Experts of a small language model: 352M tokens.
Below are experts of layer 4 (counted from 0) of a mixture-of-experts language model. Rows are named router (the router's row for the expert), down (a neuron's output weights, with its number) and show model dimensions 0-95. Each number is 200 + 20 x the weight over its row's rms, rounded and kept within 0 to 999.
Before each expert's rows: a language model's description of what the expert responds to; "comes before" lists some tokens at least twice as common just after its tokens as in all text. This comes from a sample of Wikipedia text that the model never trained on. Tokens count by the router's weight.

# expert 18
Table row starts
comes before: " ", "---|---|---|---|", " Preced", " Win", " Total", " Party"
router,230,162,185,167,243,183,177,185,218,203,202,195,172,167,168,184,193,200,199,194,207,204,182,225,199,192,182,214,170,197,174,215,193,203,171,180,221,234,165,194,216,224,187,174,178,185,194,227,199,225,193,236,229,198,223,176,181,191,237,193,203,179,204,169,188,205,209,197,189,233,211,176,186,187,180,237,216,193,180,203,197,174,243,206,205,198,210,180,198,171,191,190,180,175,190,186
down0,196,215,162,166,196,208,164,198,167,206,218,169,224,201,211,180,233,205,217,199,208,158,172,200,171,211,191,189,213,204,182,193,211,198,209,242,227,203,242,225,201,196,212,179,206,216,202,194,192,206,191,171,213,225,168,207,198,170,210,168,184,177,176,189,222,218,193,163,204,183,176,211,176,234,198,185,219,211,206,193,206,212,177,193,176,187,197,198,189,251,228,174,209,196,207,173
down1,210,250,192,184,208,188,208,205,215,173,222,215,230,201,212,222,152,200,207,213,226,204,221,204,202,202,227,176,218,185,199,229,200,204,187,201,226,224,222,209,216,185,193,207,181,184,216,239,194,164,199,201,193,190,197,191,179,163,203,203,182,209,224,212,191,222,199,201,165,183,225,197,218,232,174,229,184,193,193,150,173,223,179,196,212,206,192,180,184,255,225,197,220,192,216,225
down2,166,212,185,205,229,200,208,165,194,202,241,189,199,238,194,197,214,191,209,177,192,209,207,191,180,172,188,200,176,196,212,228,192,186,159,234,186,210,202,209,185,219,215,222,186,172,194,213,180,193,188,163,219,239,225,211,177,182,221,179,219,199,192,182,200,173,179,205,182,191,177,175,252,180,188,181,228,198,222,198,162,226,200,185,213,180,203,188,213,229,235,220,206,181,181,191
down3,182,217,172,207,192,210,216,235,216,201,177,215,202,223,166,209,211,171,177,190,168,188,209,195,191,195,210,163,175,224,203,209,205,196,220,203,241,165,187,182,202,195,186,210,209,227,201,225,206,203,182,186,201,190,234,188,213,221,175,198,196,232,249,222,197,163,198,220,214,163,219,199,217,204,168,200,220,186,215,210,175,244,207,188,185,170,214,210,249,213,210,195,202,224,178,214
down4,158,212,205,175,201,255,212,178,208,198,188,217,234,202,221,183,180,209,243,215,169,222,232,222,219,201,202,234,193,203,213,209,183,160,210,198,200,213,211,221,199,194,183,155,223,196,226,192,191,217,213,190,173,204,183,191,221,204,209,172,219,185,203,209,233,189,242,200,213,181,166,211,197,214,179,199,213,201,195,213,205,168,169,187,169,157,202,196,190,201,205,175,203,213,189,181
down5,172,238,220,220,241,228,208,209,182,208,147,214,174,193,197,212,192,176,205,202,184,221,219,225,197,202,219,185,177,221,202,185,190,178,193,215,205,158,206,181,218,179,192,204,210,178,192,186,149,206,237,207,210,192,213,210,204,206,181,197,194,184,191,188,217,234,179,195,201,189,190,222,215,202,204,208,215,211,231,255,210,171,222,179,211,206,231,164,217,210,209,220,183,221,170,218
down6,233,233,219,196,201,190,175,202,210,199,195,192,206,179,184,193,172,202,203,220,235,172,175,184,179,190,199,232,175,211,179,202,220,177,193,212,216,186,182,201,223,155,192,205,198,144,192,200,192,196,208,212,200,193,184,228,177,211,196,176,200,232,221,189,216,202,214,199,174,177,215,181,180,194,210,203,247,191,190,178,234,210,202,183,204,194,242,191,254,210,210,198,171,181,186,241
down7,167,207,191,237,210,209,204,187,188,188,201,214,192,190,192,209,185,216,166,186,196,193,191,198,214,232,236,218,206,234,228,160,192,192,205,223,213,200,196,198,206,192,174,189,215,226,186,237,165,205,207,207,204,199,190,200,233,231,244,185,208,227,206,200,223,181,187,194,178,161,200,198,214,185,184,184,187,252,198,198,182,229,189,179,191,218,209,190,158,252,186,215,178,208,232,202
down8,191,197,197,217,240,230,186,169,188,205,186,178,234,211,209,225,205,237,214,251,214,207,194,184,211,208,233,240,205,203,189,193,219,201,203,197,247,206,182,179,204,238,198,204,236,206,216,219,182,215,208,225,205,178,180,183,170,215,238,226,194,212,216,200,201,249,192,225,203,208,198,177,210,179,192,213,229,191,182,215,184,192,219,198,217,174,204,222,232,189,198,199,202,198,227,228
down9,170,205,175,197,183,246,172,202,226,212,187,223,187,214,167,182,217,207,232,234,179,226,176,171,213,190,197,220,196,223,226,199,202,169,202,231,195,190,200,209,177,186,212,216,204,191,183,203,196,167,219,173,213,183,233,189,231,203,195,229,229,199,182,207,200,242,181,184,193,155,202,199,210,167,202,195,196,235,251,175,180,183,217,184,199,211,208,191,199,207,203,190,212,216,226,194
down10,185,211,237,190,202,229,185,182,189,171,202,183,200,192,188,214,219,194,203,193,219,188,209,245,236,203,198,188,173,202,207,201,208,235,217,148,175,162,180,209,232,167,218,191,207,205,216,148,176,227,193,155,185,179,202,192,206,228,206,166,200,148,216,210,200,199,228,206,223,183,198,182,195,205,192,214,202,172,191,196,202,198,182,186,171,184,196,186,224,201,196,206,197,171,192,204
down11,200,189,153,173,213,230,216,212,187,197,188,209,174,231,199,253,216,174,191,176,219,176,204,207,221,189,190,189,204,194,237,207,154,190,215,182,205,207,221,187,182,195,214,155,207,184,199,216,188,176,172,190,202,208,213,160,230,175,186,168,205,184,201,185,169,218,173,248,187,204,210,191,214,209,206,230,219,208,217,202,198,187,206,202,205,188,170,193,198,206,169,231,181,226,198,205
down12,197,197,209,217,169,192,226,198,229,190,212,199,211,197,215,219,190,195,179,207,196,180,202,232,179,171,220,188,230,227,201,217,183,223,221,176,236,236,221,166,226,186,210,226,156,208,196,209,186,177,199,160,203,180,200,220,164,221,204,220,170,169,157,213,215,206,166,211,181,171,194,166,225,212,193,211,205,179,196,223,201,187,203,195,213,194,220,198,238,201,193,196,210,227,196,174
down13,197,178,200,208,176,229,185,183,226,224,208,206,218,215,191,217,196,209,189,198,141,196,182,204,191,182,158,230,181,189,175,192,220,218,234,171,182,235,198,223,207,217,214,200,183,184,232,206,207,224,202,222,188,199,172,187,169,228,155,189,150,187,201,231,208,178,212,208,185,183,190,205,181,184,210,231,211,190,233,214,171,216,194,201,203,225,185,228,187,192,201,201,177,180,200,197
down14,170,172,187,175,206,202,204,208,226,203,183,210,176,192,210,188,184,210,205,186,166,182,204,203,234,210,197,184,176,164,195,204,211,162,175,210,197,211,226,210,207,197,208,236,187,164,235,198,202,212,180,161,180,185,198,205,183,217,208,184,187,169,208,174,198,228,247,167,201,211,195,219,216,231,232,159,203,220,200,204,239,176,183,202,211,230,208,213,227,191,201,192,240,183,207,184
down15,220,221,227,204,190,227,226,184,187,199,223,208,192,203,205,151,203,186,192,214,209,171,193,212,221,175,226,184,203,202,212,177,209,156,206,182,205,168,181,162,194,202,224,194,176,201,190,206,184,207,217,253,206,219,199,191,226,206,182,176,227,225,184,180,189,194,188,212,167,201,160,215,205,188,196,209,188,144,225,188,201,176,188,181,171,176,198,224,172,214,185,217,188,214,205,225
down16,171,178,180,220,202,194,218,214,192,204,210,235,194,176,200,154,181,232,183,216,234,211,214,177,194,199,172,199,203,212,221,218,169,225,200,207,191,206,189,177,191,172,191,239,189,183,190,186,196,229,197,205,208,218,208,195,197,187,177,202,225,228,178,187,196,220,213,196,228,259,206,209,194,169,174,218,177,190,156,195,164,190,238,188,230,217,174,170,196,195,199,212,182,208,212,187
down17,178,195,159,205,186,216,189,193,221,200,168,181,169,190,228,202,176,165,205,221,195,212,226,201,193,191,192,206,207,177,220,216,228,208,213,229,179,199,223,188,183,207,177,177,210,229,213,173,211,195,224,204,192,202,195,222,228,202,221,212,199,178,174,192,209,186,216,158,207,228,177,209,227,237,216,218,215,209,200,178,197,257,234,201,220,230,180,199,208,232,210,199,172,223,169,183
down18,144,201,209,224,169,244,174,181,187,167,173,157,207,195,206,219,210,179,180,208,223,202,207,205,185,189,226,219,215,189,182,197,208,248,226,207,197,222,208,226,177,207,199,168,215,189,210,183,199,212,198,191,184,203,190,213,219,180,183,205,187,209,195,225,198,156,239,177,216,195,229,185,230,203,177,219,175,227,204,197,205,189,231,190,187,185,177,169,222,183,208,201,194,192,174,200
down19,133,212,213,177,194,199,180,205,212,210,160,198,183,212,182,159,181,198,184,226,210,168,199,238,199,211,197,193,225,210,163,186,206,177,194,188,212,178,184,188,212,177,203,210,189,216,219,215,212,245,184,225,195,190,198,188,191,204,228,218,197,191,206,201,217,209,231,163,171,209,224,201,189,194,229,188,171,202,189,211,168,207,223,247,208,166,233,212,189,207,193,196,203,224,180,197
down20,190,184,188,216,222,150,192,238,214,201,233,217,205,204,197,210,206,209,212,236,174,203,194,161,213,186,194,184,227,172,242,201,252,190,220,203,212,198,176,177,216,206,213,234,173,213,181,224,209,199,180,167,153,172,200,184,207,202,192,185,204,211,201,225,195,167,209,209,188,199,216,208,205,191,177,233,204,221,243,208,214,191,179,211,198,177,197,212,191,192,197,221,211,213,191,163
down21,225,202,163,194,210,213,213,194,157,201,188,182,186,195,222,220,202,212,199,222,204,157,205,220,190,192,217,218,188,179,219,189,207,236,198,186,224,228,210,246,195,192,210,143,191,226,201,178,220,222,201,186,209,183,172,193,216,204,216,230,205,200,179,210,189,144,241,192,194,197,241,190,177,210,167,194,199,213,199,224,198,223,194,228,204,205,188,168,203,218,182,194,185,175,202,197
down22,191,185,193,212,180,222,177,163,181,196,194,170,204,213,200,162,193,185,224,212,192,213,211,219,185,212,156,202,187,153,205,208,212,239,186,188,230,209,199,218,196,236,208,217,201,205,194,234,211,183,211,214,209,239,189,213,200,190,193,221,162,202,179,208,181,209,175,194,186,210,188,204,196,223,204,206,164,169,205,195,240,182,185,219,195,195,232,188,196,229,177,202,248,221,229,167

# expert 1
Clause-opening subject pronouns
comes before: " was", " is", " had", " has", " also", " were"
router,217,196,233,226,222,185,197,216,201,195,205,223,198,186,189,209,197,176,182,209,205,225,200,200,213,190,211,197,157,205,164,204,194,216,209,171,236,196,202,213,186,188,209,178,203,232,181,224,191,214,182,197,224,237,172,191,188,196,197,200,216,191,197,160,185,194,233,196,223,219,254,190,207,203,176,256,199,197,171,210,180,220,201,150,204,223,223,199,192,153,173,199,201,209,177,193
down0,175,173,207,186,175,220,203,216,201,183,172,209,151,197,180,189,201,205,214,214,186,202,201,201,237,212,189,196,188,210,237,189,249,222,167,240,216,198,194,178,212,161,191,191,193,176,176,220,221,222,224,195,192,195,230,193,210,153,201,167,205,232,205,211,215,176,203,185,183,185,206,212,147,170,200,195,203,204,211,211,209,211,190,217,201,201,209,206,218,177,211,173,240,214,212,183
down1,185,209,180,198,204,207,194,212,187,172,185,217,245,215,188,185,191,190,187,199,160,210,225,246,181,212,238,223,168,187,213,258,209,217,176,188,210,216,215,210,172,178,182,205,177,216,226,203,159,209,221,204,184,221,199,177,203,206,181,159,218,178,196,219,172,198,203,175,192,181,193,186,214,224,185,199,223,173,197,197,189,185,165,183,202,245,195,205,219,181,202,184,187,194,218,199
down2,193,237,217,187,197,215,211,165,156,181,179,186,202,213,214,179,183,220,228,191,205,214,209,201,252,240,197,164,160,213,207,206,195,198,216,205,205,178,226,193,202,178,190,203,195,191,239,207,208,196,183,226,184,178,220,208,169,231,173,181,211,183,177,179,211,189,208,215,193,185,197,221,228,214,224,180,185,186,181,186,206,199,187,223,215,157,203,185,208,185,231,224,171,212,226,173
down3,223,190,203,206,198,169,204,216,182,183,180,215,192,216,198,188,197,206,216,195,232,206,199,214,213,184,153,166,217,205,190,181,239,179,214,223,217,197,212,202,180,158,191,200,208,191,181,170,185,209,210,180,194,184,199,214,170,211,201,201,170,188,193,195,180,162,151,190,162,228,199,178,195,199,196,180,185,190,204,240,175,196,203,152,195,184,170,209,170,185,227,210,212,245,184,220
down4,244,156,204,201,176,190,195,189,192,211,184,206,209,191,187,181,211,190,196,204,199,192,180,191,224,234,178,183,205,212,171,171,167,201,198,200,214,171,232,193,157,190,191,191,196,235,194,202,188,202,189,241,210,225,187,177,160,211,234,184,199,185,184,184,218,218,213,172,233,221,191,197,235,176,169,207,175,206,204,190,186,187,186,205,208,245,231,222,188,180,183,199,177,220,219,182
down5,202,219,174,191,195,176,177,198,228,216,192,218,197,224,181,199,192,178,202,182,201,154,205,220,207,213,194,183,182,207,202,169,223,208,189,205,215,215,207,206,187,200,190,199,167,223,242,190,233,164,200,187,159,191,167,191,184,218,193,219,227,164,182,176,200,213,197,218,218,191,243,191,200,228,184,242,181,199,225,193,184,223,182,215,218,245,178,201,224,161,204,200,227,209,187,197
down6,227,198,214,172,201,250,200,166,194,207,211,211,197,172,236,192,213,181,212,149,182,197,191,179,188,222,211,201,207,228,209,214,190,189,204,169,221,212,189,220,238,181,210,202,225,202,191,206,201,229,199,176,195,173,211,245,183,213,184,212,223,188,214,191,179,165,198,198,232,217,189,220,210,219,172,203,192,173,175,217,217,203,221,178,252,193,203,179,227,239,202,217,201,198,185,210
down7,183,210,203,180,174,214,211,199,187,189,222,211,202,193,170,199,166,190,194,177,216,238,177,215,183,209,167,192,197,202,180,205,181,195,175,228,217,206,172,190,214,191,162,199,186,185,225,200,162,171,198,168,222,214,252,224,215,200,216,212,235,201,222,184,222,203,194,211,211,239,196,225,169,210,182,203,190,195,173,179,162,173,235,214,203,168,198,180,214,225,194,213,172,201,202,183
down8,227,203,226,212,206,202,210,184,225,210,195,204,192,183,199,184,174,212,185,186,211,178,210,192,176,186,176,194,199,198,256,201,206,219,175,213,198,229,191,222,181,233,238,188,195,170,196,205,222,179,208,218,211,187,180,203,161,210,184,215,177,204,158,232,202,186,175,211,176,212,203,241,229,227,188,210,215,202,173,166,224,209,201,230,159,197,200,202,236,197,231,214,193,178,194,229
down9,201,198,192,171,237,195,215,212,184,174,170,196,175,182,177,179,204,183,187,161,162,219,211,194,213,196,192,171,230,190,175,201,196,221,194,204,192,205,191,214,198,172,196,200,177,169,210,210,206,201,225,224,168,165,231,213,177,180,201,191,191,224,145,181,212,183,197,200,191,220,221,181,150,199,192,202,203,215,183,206,188,187,201,170,204,238,226,197,196,191,202,169,236,170,220,211
down10,248,205,202,202,195,207,207,196,234,203,222,213,218,214,187,195,178,219,189,236,218,200,183,187,213,187,157,196,205,193,194,208,254,213,198,216,195,225,170,210,214,195,176,172,180,141,185,208,195,212,177,193,196,187,200,191,167,193,193,218,174,221,224,190,201,193,163,176,186,231,187,217,177,206,206,213,188,220,165,204,210,183,160,184,227,221,166,207,218,203,218,209,196,206,227,227
down11,193,192,195,214,175,204,174,233,209,191,172,234,220,214,195,214,250,193,211,184,185,196,186,218,201,206,216,180,182,192,218,182,236,213,188,199,203,217,198,188,240,174,199,227,223,191,207,216,194,190,212,221,186,213,193,237,200,200,188,188,202,218,221,236,166,177,215,193,193,202,214,208,224,225,180,166,204,214,183,239,153,180,224,229,166,237,182,222,173,227,203,188,188,185,196,190
down12,212,194,217,201,195,196,200,207,194,199,229,186,207,212,219,182,178,213,209,222,195,252,190,189,226,207,214,218,197,216,231,208,224,171,236,207,210,196,222,217,208,224,179,207,184,198,209,172,203,242,199,220,169,186,201,223,245,206,231,216,200,189,186,253,181,206,192,206,193,213,191,219,168,198,197,222,175,199,252,197,190,217,160,210,222,208,188,201,186,206,250,198,211,226,179,205
down13,224,203,179,174,217,207,210,216,176,252,205,222,211,181,195,175,177,203,191,192,201,182,200,179,166,190,212,222,212,187,184,201,195,218,195,188,216,186,196,194,202,188,202,206,219,198,215,210,166,236,201,207,212,187,192,167,198,187,180,171,184,258,170,182,192,193,255,223,168,209,218,193,180,194,169,217,190,200,171,225,198,181,181,204,206,163,220,196,215,160,191,189,221,196,159,208
down14,211,234,204,193,181,234,202,209,183,183,219,212,223,222,197,210,222,205,201,204,184,232,189,203,215,199,188,171,227,159,236,183,194,241,212,198,181,218,188,171,238,166,199,198,178,190,184,182,242,221,216,198,207,197,180,200,202,198,213,182,196,231,234,172,199,174,178,151,238,204,183,211,217,191,209,200,190,185,190,197,199,207,198,202,184,196,233,205,225,186,186,243,181,164,189,202
down15,196,179,159,195,166,197,222,159,197,213,182,182,174,219,211,209,197,183,209,204,179,213,213,198,218,177,187,199,172,194,188,221,160,209,213,216,204,227,188,234,155,189,191,189,207,216,207,199,176,173,179,168,207,234,241,233,221,220,181,227,214,206,202,166,198,228,169,211,201,159,171,210,206,198,215,199,242,191,194,200,194,200,227,204,215,202,204,187,216,203,210,227,229,178,194,206
down16,211,210,224,199,217,188,172,202,224,167,205,220,230,162,186,233,208,202,180,202,194,225,182,179,207,180,186,202,207,185,187,201,184,189,270,210,208,206,216,211,201,196,215,207,182,173,213,185,159,204,188,207,224,208,166,182,200,221,196,223,226,232,218,181,180,208,242,191,177,230,235,203,177,189,188,173,203,195,179,174,180,231,184,230,223,225,204,191,223,191,188,214,200,200,177,204
down17,183,196,174,189,185,178,215,206,240,188,181,206,191,230,188,159,229,197,206,207,199,188,204,199,221,180,194,202,173,217,187,175,170,222,186,202,210,208,221,192,252,222,208,195,197,201,197,234,190,203,196,180,225,221,207,216,177,188,216,232,232,181,240,211,193,208,218,238,208,156,187,213,182,178,175,196,201,219,205,225,210,206,173,147,207,207,181,185,170,186,225,182,209,199,177,193
down18,194,224,192,199,198,212,216,222,210,163,231,218,195,203,187,182,197,197,184,161,209,194,236,223,213,208,205,212,200,182,214,185,234,231,165,171,208,211,187,181,165,216,193,183,191,198,155,220,210,221,227,194,216,176,214,242,203,167,250,196,196,226,183,175,212,185,181,212,163,180,205,172,188,222,211,168,177,180,200,214,209,181,216,215,174,205,177,197,224,198,193,203,206,181,221,188
down19,212,209,238,187,212,195,214,170,193,177,209,210,232,204,193,208,175,215,182,228,176,212,189,193,205,207,194,200,234,247,207,189,194,204,230,220,198,197,226,185,198,227,216,229,236,178,208,214,213,210,213,186,233,254,223,218,165,204,202,202,216,201,226,224,181,195,183,196,185,212,234,164,211,192,207,175,151,217,175,206,214,189,189,218,199,218,182,185,203,227,223,178,170,221,208,203
down20,175,188,177,157,212,229,188,189,173,213,198,197,194,195,201,195,201,205,221,227,203,221,204,193,223,195,219,228,216,212,225,242,212,216,167,192,180,205,210,179,202,242,199,178,189,179,200,192,159,187,186,224,182,186,227,195,197,227,186,219,157,195,178,220,216,164,181,201,191,185,161,185,202,186,208,216,190,189,172,239,217,164,203,224,224,204,217,176,216,230,204,226,194,194,175,188
down21,177,221,201,228,173,154,215,225,180,225,204,188,232,173,189,199,212,155,194,209,198,236,236,202,224,190,192,219,201,190,173,187,215,200,223,207,214,192,213,176,169,211,155,214,201,224,214,183,170,207,195,230,228,184,218,195,170,174,161,200,202,195,213,231,178,212,176,200,207,195,192,233,203,212,205,234,215,182,212,199,217,190,199,182,225,222,202,210,161,228,205,199,202,213,220,199
down22,186,210,157,213,179,203,192,189,196,217,224,208,182,181,177,246,184,199,206,238,200,187,209,180,232,184,212,232,205,218,204,205,187,179,171,165,183,207,203,209,193,204,189,204,210,215,204,249,223,203,217,200,220,181,170,210,234,228,162,192,205,211,191,175,179,189,182,208,227,210,193,202,174,234,209,187,224,200,204,195,204,224,235,216,194,190,188,206,208,214,134,212,186,193,179,225

# expert 40
Digits within numbers
comes before: "9", "8", ",", "7", " |", "6"
router,205,203,235,198,239,205,166,191,229,196,189,195,149,195,192,197,183,176,195,188,187,194,212,227,216,208,171,221,208,188,173,217,205,246,205,184,209,172,209,212,214,219,220,177,200,213,192,240,240,206,193,214,203,167,179,204,199,217,183,231,230,200,205,169,200,181,229,193,192,219,239,189,208,191,207,225,221,226,187,220,193,202,242,187,201,189,185,173,171,219,166,182,213,196,182,205
down1,210,186,200,212,210,178,197,218,215,208,213,188,169,209,204,167,237,146,214,194,206,249,223,157,171,193,199,206,203,181,196,200,179,225,216,194,218,186,164,197,159,208,202,214,226,195,206,228,203,213,228,191,201,215,175,204,177,192,231,182,162,177,171,186,190,195,190,203,231,224,202,202,193,231,212,193,208,187,205,181,216,185,173,167,219,185,198,208,163,191,171,212,215,183,226,210
down2,188,251,191,193,214,199,182,230,182,239,187,227,185,200,195,212,179,198,217,192,224,177,197,213,219,239,221,167,202,190,235,172,219,206,240,203,177,223,208,165,190,212,175,220,166,237,180,228,192,191,222,201,212,193,201,185,175,187,212,196,199,209,205,190,176,193,226,192,199,209,175,184,185,233,173,180,194,220,171,233,194,208,208,206,163,201,184,191,229,194,209,194,239,196,215,207
down3,208,202,180,199,194,192,221,199,218,194,179,246,158,184,219,198,205,212,231,209,236,210,210,193,184,252,186,201,191,191,191,208,198,189,170,215,239,200,203,185,172,141,206,168,164,206,202,185,186,218,189,197,228,235,195,193,216,175,204,203,205,226,203,225,231,224,171,213,230,219,217,195,230,190,204,178,205,229,195,208,189,168,214,185,216,181,177,225,206,186,200,188,216,219,193,199
down4,178,211,197,206,172,199,193,211,171,180,193,217,179,198,235,192,210,175,219,250,201,192,206,200,218,211,165,178,171,209,199,229,203,235,215,191,197,208,188,208,186,204,224,212,205,185,198,183,198,184,195,188,163,217,164,253,194,189,232,166,190,196,178,191,201,184,215,162,171,222,194,180,221,181,214,170,187,225,233,213,224,202,158,206,179,210,195,213,216,234,222,214,211,207,211,189
down5,190,197,242,187,200,222,237,214,231,210,183,201,201,199,236,177,227,180,187,176,214,232,212,234,175,205,184,195,202,208,201,210,180,180,160,257,237,190,181,223,182,207,186,188,199,199,208,225,173,206,186,216,198,222,195,208,177,213,229,163,188,201,176,179,168,182,204,209,181,193,210,183,213,211,220,196,215,229,203,228,153,196,208,228,209,196,203,190,190,235,217,217,198,197,211,217
down6,213,186,211,194,182,192,157,218,218,220,215,199,208,205,214,204,203,222,159,233,222,182,198,184,196,203,208,228,202,240,206,193,215,150,183,205,214,215,200,194,189,201,233,190,192,194,241,188,196,200,196,213,231,154,191,221,211,205,184,183,193,195,172,197,195,179,222,205,175,152,212,160,172,205,195,220,195,196,206,226,202,196,224,190,203,238,215,206,243,158,197,179,183,203,189,219
down7,218,231,218,173,177,182,173,244,218,194,222,231,196,213,179,191,178,181,201,230,208,185,155,208,207,222,210,180,208,201,241,179,208,200,191,212,209,199,208,196,208,237,180,236,171,193,196,188,191,190,227,214,227,234,180,204,207,209,180,195,191,217,199,188,202,176,205,197,200,227,171,199,180,177,213,205,233,198,183,228,233,161,167,202,183,205,203,195,164,217,213,225,189,190,234,220
down8,210,198,196,227,184,215,201,182,210,220,180,221,175,176,256,202,197,216,199,237,228,165,175,190,220,204,214,190,194,236,192,176,220,201,189,195,223,192,205,206,187,194,183,191,208,199,220,199,184,189,189,201,218,205,213,232,190,215,234,180,219,192,218,221,183,188,227,226,212,159,180,233,190,203,227,208,221,165,229,175,213,177,165,164,221,204,236,200,201,236,197,218,224,195,190,190
down9,230,196,188,182,215,176,196,189,215,209,174,204,228,174,172,207,202,225,193,227,201,240,206,205,197,177,192,219,185,199,208,169,190,199,217,192,209,232,190,201,241,210,185,239,190,201,196,213,227,211,200,210,224,194,215,153,208,214,241,193,234,183,174,213,207,189,196,192,209,187,215,206,161,210,212,208,182,184,158,199,169,179,184,168,235,181,152,193,214,190,231,210,175,195,202,189
down10,204,212,237,190,195,173,181,229,173,255,216,242,207,193,210,172,225,196,214,218,189,220,212,203,236,198,198,203,177,162,212,204,226,184,199,220,209,207,166,164,188,191,221,203,237,221,188,214,201,213,191,196,182,186,197,186,197,169,202,164,203,185,171,217,229,178,208,194,209,218,201,223,193,162,183,201,179,184,203,207,193,175,179,229,182,193,215,213,225,203,226,196,239,214,208,171
down11,191,221,218,209,224,174,187,224,213,211,248,203,176,186,171,206,228,197,158,217,203,190,203,192,194,176,224,223,244,195,234,214,232,166,167,156,197,216,178,194,217,216,210,186,202,182,166,215,201,217,214,223,221,194,223,198,205,218,207,190,220,183,187,217,205,194,201,178,224,203,170,223,209,178,216,218,217,187,174,204,238,208,194,199,183,190,243,218,195,185,196,199,166,194,203,225
down12,184,219,236,186,167,175,201,200,160,189,206,225,181,197,230,212,204,196,218,194,184,228,188,193,203,218,223,192,227,206,194,194,161,225,239,198,199,214,203,179,190,220,175,208,223,214,200,218,222,171,189,206,198,199,222,181,198,223,200,161,152,224,186,176,193,174,211,177,213,224,224,162,229,201,227,165,197,220,196,216,168,165,188,197,208,198,171,195,203,190,211,198,184,166,213,197
down13,209,210,208,186,217,194,160,202,191,204,212,204,230,230,189,227,183,174,214,189,173,194,171,208,214,198,194,229,220,216,196,207,189,243,197,209,202,183,205,191,234,201,198,157,222,186,234,185,181,229,214,209,214,194,179,211,187,212,197,169,205,185,205,197,190,215,201,195,176,180,170,156,242,191,216,189,230,248,216,174,194,175,184,193,209,210,200,187,187,183,239,210,249,226,207,196
down14,254,173,212,193,179,187,232,202,175,201,169,215,195,207,192,187,176,201,202,217,212,189,208,219,177,205,204,197,203,152,194,192,243,208,188,201,177,188,200,231,264,187,197,206,196,186,232,193,215,198,179,227,230,222,204,213,220,199,210,188,237,192,193,192,217,196,179,193,231,229,182,194,198,230,195,194,211,170,197,204,219,187,208,162,206,162,211,171,203,221,204,231,197,218,193,179
down15,215,222,208,232,170,152,231,207,195,196,189,183,190,207,187,218,212,153,229,208,209,187,203,217,194,199,216,213,173,200,207,180,220,228,224,162,183,215,196,216,220,204,197,224,187,187,200,164,181,193,201,203,177,211,212,205,167,172,215,217,183,190,197,196,210,217,196,221,185,208,156,176,242,227,187,183,202,213,196,199,191,177,179,184,181,225,183,241,219,198,205,180,232,244,200,181
down16,186,266,175,205,202,236,203,149,187,214,209,186,192,201,215,211,174,232,229,199,223,197,203,184,175,201,218,217,201,185,216,195,186,205,231,197,190,190,216,184,190,171,201,176,214,213,208,197,185,198,190,170,196,202,228,187,194,232,220,212,189,239,189,190,197,159,223,210,219,173,198,191,196,177,201,219,180,217,222,210,149,215,221,184,162,222,191,179,186,189,191,193,173,189,174,198
down17,200,189,180,215,198,222,209,187,175,141,192,178,193,169,220,216,182,180,232,220,208,185,209,164,187,206,201,200,209,217,210,202,175,237,236,211,199,232,187,174,176,205,185,200,188,211,223,191,221,157,212,193,210,197,195,180,196,171,196,214,177,184,214,172,209,183,193,223,206,193,214,201,186,213,180,201,236,178,181,166,163,200,208,181,196,186,204,193,214,197,222,159,238,229,214,168
down18,216,241,233,168,197,211,195,164,208,192,211,228,224,199,224,221,229,195,203,196,192,180,167,216,213,218,170,199,196,193,225,164,198,225,193,197,171,215,188,216,199,184,219,166,178,188,200,189,191,206,229,192,171,162,216,205,198,226,196,223,237,163,185,183,172,187,158,240,184,219,183,211,190,155,189,177,206,222,213,211,198,205,195,181,191,200,177,188,192,210,211,189,204,224,204,184
down19,222,204,200,203,198,211,192,184,200,180,192,144,158,227,200,229,177,212,195,237,205,204,132,243,192,246,140,194,196,223,175,159,203,198,214,210,236,217,218,208,206,216,207,188,176,197,212,176,191,191,188,190,183,182,190,215,197,204,214,179,213,191,192,202,189,183,187,182,178,180,190,199,221,199,207,219,215,208,198,212,179,220,211,193,173,206,186,203,193,191,198,212,170,216,206,197
down20,207,203,200,187,200,184,222,233,190,220,188,178,205,190,208,195,174,191,212,190,200,202,209,163,209,188,244,217,186,228,182,208,155,148,199,181,190,224,217,206,199,188,200,192,216,189,217,248,220,174,219,229,217,190,215,179,212,215,209,222,197,197,230,199,192,203,184,190,220,196,205,217,169,210,216,196,213,185,189,180,188,205,226,175,230,186,189,230,170,179,178,269,197,220,208,187
down21,200,249,162,218,205,200,207,206,202,189,218,176,180,151,174,210,205,195,235,209,193,197,215,208,185,177,199,211,194,176,243,186,176,183,200,192,196,182,191,180,229,233,201,232,201,235,190,217,198,224,193,221,205,195,194,199,204,199,193,186,187,193,208,192,202,196,222,198,229,200,218,181,177,150,184,223,234,206,227,208,217,217,217,219,175,149,202,209,199,216,169,218,191,212,187,245
down22,213,180,204,192,216,216,189,174,196,239,185,176,223,188,208,191,173,213,201,203,191,126,191,207,198,168,192,197,180,187,209,183,185,188,149,174,182,183,194,186,221,206,198,195,201,188,172,197,196,191,204,188,224,223,176,205,184,215,196,218,166,181,200,202,188,161,181,200,196,216,178,221,231,220,145,232,188,203,210,185,186,225,184,185,180,215,232,193,208,169,219,183,211,183,197,186
down23,230,165,194,212,166,204,186,209,207,206,195,219,200,163,223,226,188,193,188,167,237,184,189,184,199,193,179,177,185,219,231,218,238,166,213,212,167,160,182,197,218,193,201,251,191,174,168,208,194,220,185,195,166,209,215,207,231,202,189,212,208,176,233,179,225,201,196,202,217,157,193,200,220,213,198,209,193,211,205,200,170,226,190,217,194,211,219,185,208,229,216,216,228,217,195,204